{
  "d_model": 256,
  "n_experts": 256,
  "activation": "squared_relu",
  "router_score": "sigmoid",
  "norm_eps": 1e-05,
  "optimizer": "muon_variant",
  "seq_len": 2048,
  "steps": 4802
}
Below are experts of layer 3 (counted from 0) of a mixture-of-experts language model. Rows are named router (the router's row for the expert) and show model dimensions 0-63. Each number is 128 + 32 x the weight over its row's rms, rounded and kept within 0 to 255. Numbers have three digits each.
Before each expert's rows: "comes after" lists some tokens at least twice as common just before its tokens as in all text. This comes from a sample of Wikipedia text that the model never trained on. Tokens count by the router's weight.

# expert 177
comes after: "\n", "MF ", "DF ", "- ", "FW ", "\n\n"
router:148146152106055143156150209172127106165211146073104117106132079131142129141100148144139152145161146100127148098127141066090105120092049109138123104157148141162118120148122132111140143096131131

# expert 164
comes after: "is ", "such ", "well ", "known ", "as ", "the "
router:122152100124159101110152177179135078146238150105128150036150158124129079126144084110140124134105128132106160154095100099132075139155111127099135122118158099155123106110150121099142167109172148

# expert 248
comes after: "\n\n", "| ", "\"", ": ", ". ", "). "
router:114112134122139131101146135175142125128130101119059107137180162106170074152103129144150197099097147148091149141078098161127114113153145108191104105130101098140133090142122107104178132184156147

# expert 51
comes after: "| ", "as ", "rather ", "in", "ร", "°"
router:110168109122123089170104157136110128148105105093080082086161121122092098161107133144122181154104161101117135150095129121113074197111157103135103147134176098152063120114073125093173160096120121

# expert 196
comes after: "(", "in ", ", ", "–", "| ", "In "
router:154112111080132133147164189185158121189150144122088111115152115119141121105100135149124202167115154137099162143115107126087078128057127123188126086104154085162120127097138100068109085137100180

# expert 114
comes after: "| ", "; ", "(", "of ", ": ", "for "
router:128161148134127120159122187141166128203110163115053122097183143104137041092115149195157114115137149127080156125118140116092111119140165068201151160076182103129142080107109164042130065156143165

# expert 144
comes after: ". ", ", ", ".", "\n\n", "==", "). "
router:135137136101121136138176165159117091141159150074110071115177111090106107106079054179127193128132119166109172110109109102153131129130123109133107110124142042115100131090150123126125101159125183

# expert 64
comes after: "1", "2", "3", "0 ", "0", "5"
router:141114110102143100163125192161113116195189136088073096077184134139124070145079117137156148079123132151108132127153114126177144147073123089135121110114120096160120063150082125131208111171115135

# expert 107
comes after: "| ", "the ", "″", "(", "°", ": "
router:108106129110143126152167185191168142122150190097098110157187128089104059162111109150122139116096116168087132147081082157107089164144117132135130084135130073113105109096102059097128151144112111

# expert 161
comes after: "\n\n", "==", "- ", "== ", "\n", "| "
router:169118107131166124137150180165130146133202154099152118102158128126126073157104128158131130111168104145110147072162116114162100118139133128188128089139170095171112109127106121109137116117096144

# expert 162
comes after: "-", "the ", "and ", "of ", "a ", "The "
router:110102132129145069126117194141168116126125162120110142107213102080123112113084103120170136136142143199121150143132141099104100180150089143165141145132182128137143083093113125097154135153105146

# expert 21
comes after: "in ", "the ", "Women", "In ", "during ", "to "
router:124185151121159074137120148149157086218096167127098082126193089146111113147089068159170140179090143095116118095078113135161084176131123122162148088135154114196032075105165128102170127118134148

# expert 191
comes after: "| ", "0 ", "by", "Born", "Coordinates", "1"
router:150088114143113101167115190139161087124148123100114104145127080117118054097096093188137169119110155157074125130153112112178133144098158123149170120138159066137099162089126105132156068128131120

# expert 13
comes after: " ", "1", "0", "2", "U", "3"
router:133140106119097118148109119117155131107203185145074180045162112128134132147114062164121135159164159114052188099094105085107142170162107118170112123126176120141096062145118107149158155151118130

# expert 239
comes after: "| ", "the ", ": ", "- ", "The ", "("
router:108115123127109138132107207147158074140146122090062110114193136106141085152087125117122152094117162168082132134106132158123107161137077073157068108114115106135112091125090096082189119150134174

# expert 82
comes after: " ", "|", ")", ") ", "0 ", "% "
router:128138115114106113158113137139167131157165181154027123082176116117140104126084083200129155153112172126043186123103060104141109136164052116160116110100145087157106111103139100142152142150112163

# expert 92
comes after: "| ", "- ", "\n\n", "The ", "==", "the "
router:144141146137120116120148206161141136124152152094070115103223134132142033140082117102130170144139192134101148131085149138082125151144108127139120100132139130174105152172123104127141118146089164

# expert 157
comes after: "1", "2", "3", "6", "4", "0"
router:133128091109116065116161163108120127174213126073074112086137129115133118151086074125121129110112120169077154091096121121135121130095096104148169063128127066143052145129151111069168097159083111

# expert 100
comes after: "\n\n", ". ", "\n", "See ", "However", "List "
router:140139091149099140130152173171114120122220120121106088120178145108122089145127136138126188118158124102094128097119120109155117130125120094143129112131133129147120120157121105099122111094146165

# expert 234
comes after: ", ", "of ", "in ", "and ", "the ", "to "
router:142130128105102084170128145186193127119168171098071155081191091096125069113105117140175112118121161140100129132075111113108118152124059112139144144109116130144115136119149113091149113132112160

# expert 221
comes after: "a ", ", ", "and ", "- ", ": ", "s "
router:165098098145136153151143207201123127134175200124093129107167105115133080153069112209140131129143136164110159107130142148089118144168103117143129119096109099118106101155100103040189109185108142

# expert 6
comes after: "the ", "- ", ": ", ", ", "\"", "and "
router:154103122107160110148143155148148081149155176121064141093166133078096052127057094228120118136140150107110162107083126181091108125158098083135155119061114059137123112118148115098170097147114179

# expert 167
comes after: "| ", "/ ", " ", "°", "% ", "population "
router:130108128126150149125148222149161126196170139057110084124159144133129124176131072148146158168067118142120123122166165100129119202116111082110138128097182106143111100120127095132142084148072100

# expert 15
comes after: " ", ") ", "% ", "United ", "0 ", "also"
router:174165086120111135132092129133170144145167229094077084083149165105105068142062119216125153102097192152096133100126070092165131126160103111171059117111167077155136096087163106110146169138124140

# expert 199
comes after: "\n\n", "the ", "a ", "an ", "- ", "American "
router:108114104139115137108115165152150152131128177138107067103193145150141099165134133147172139122154147184110122091104117111107123120104160105191121103119147132148153098134098073068150149151178137

# expert 91
comes after: "0 ", " ", "1 ", "2 ", "3 ", "4 "
router:113156144115112117126123192170125075179205153129061096106150158117131095130102129125157101111129184143119127119069139120156146135127140116138103128112159090155119093160156115094159099139154169

# expert 252
comes after: "| ", "(", "; ", ": ", "^{", "_{"
router:141116101096104133119184211150167119216161134120112089068189141122152068144127165151134124100160129128124146122124149117100142112136086077133107128041130089153126154107084140110125127126136126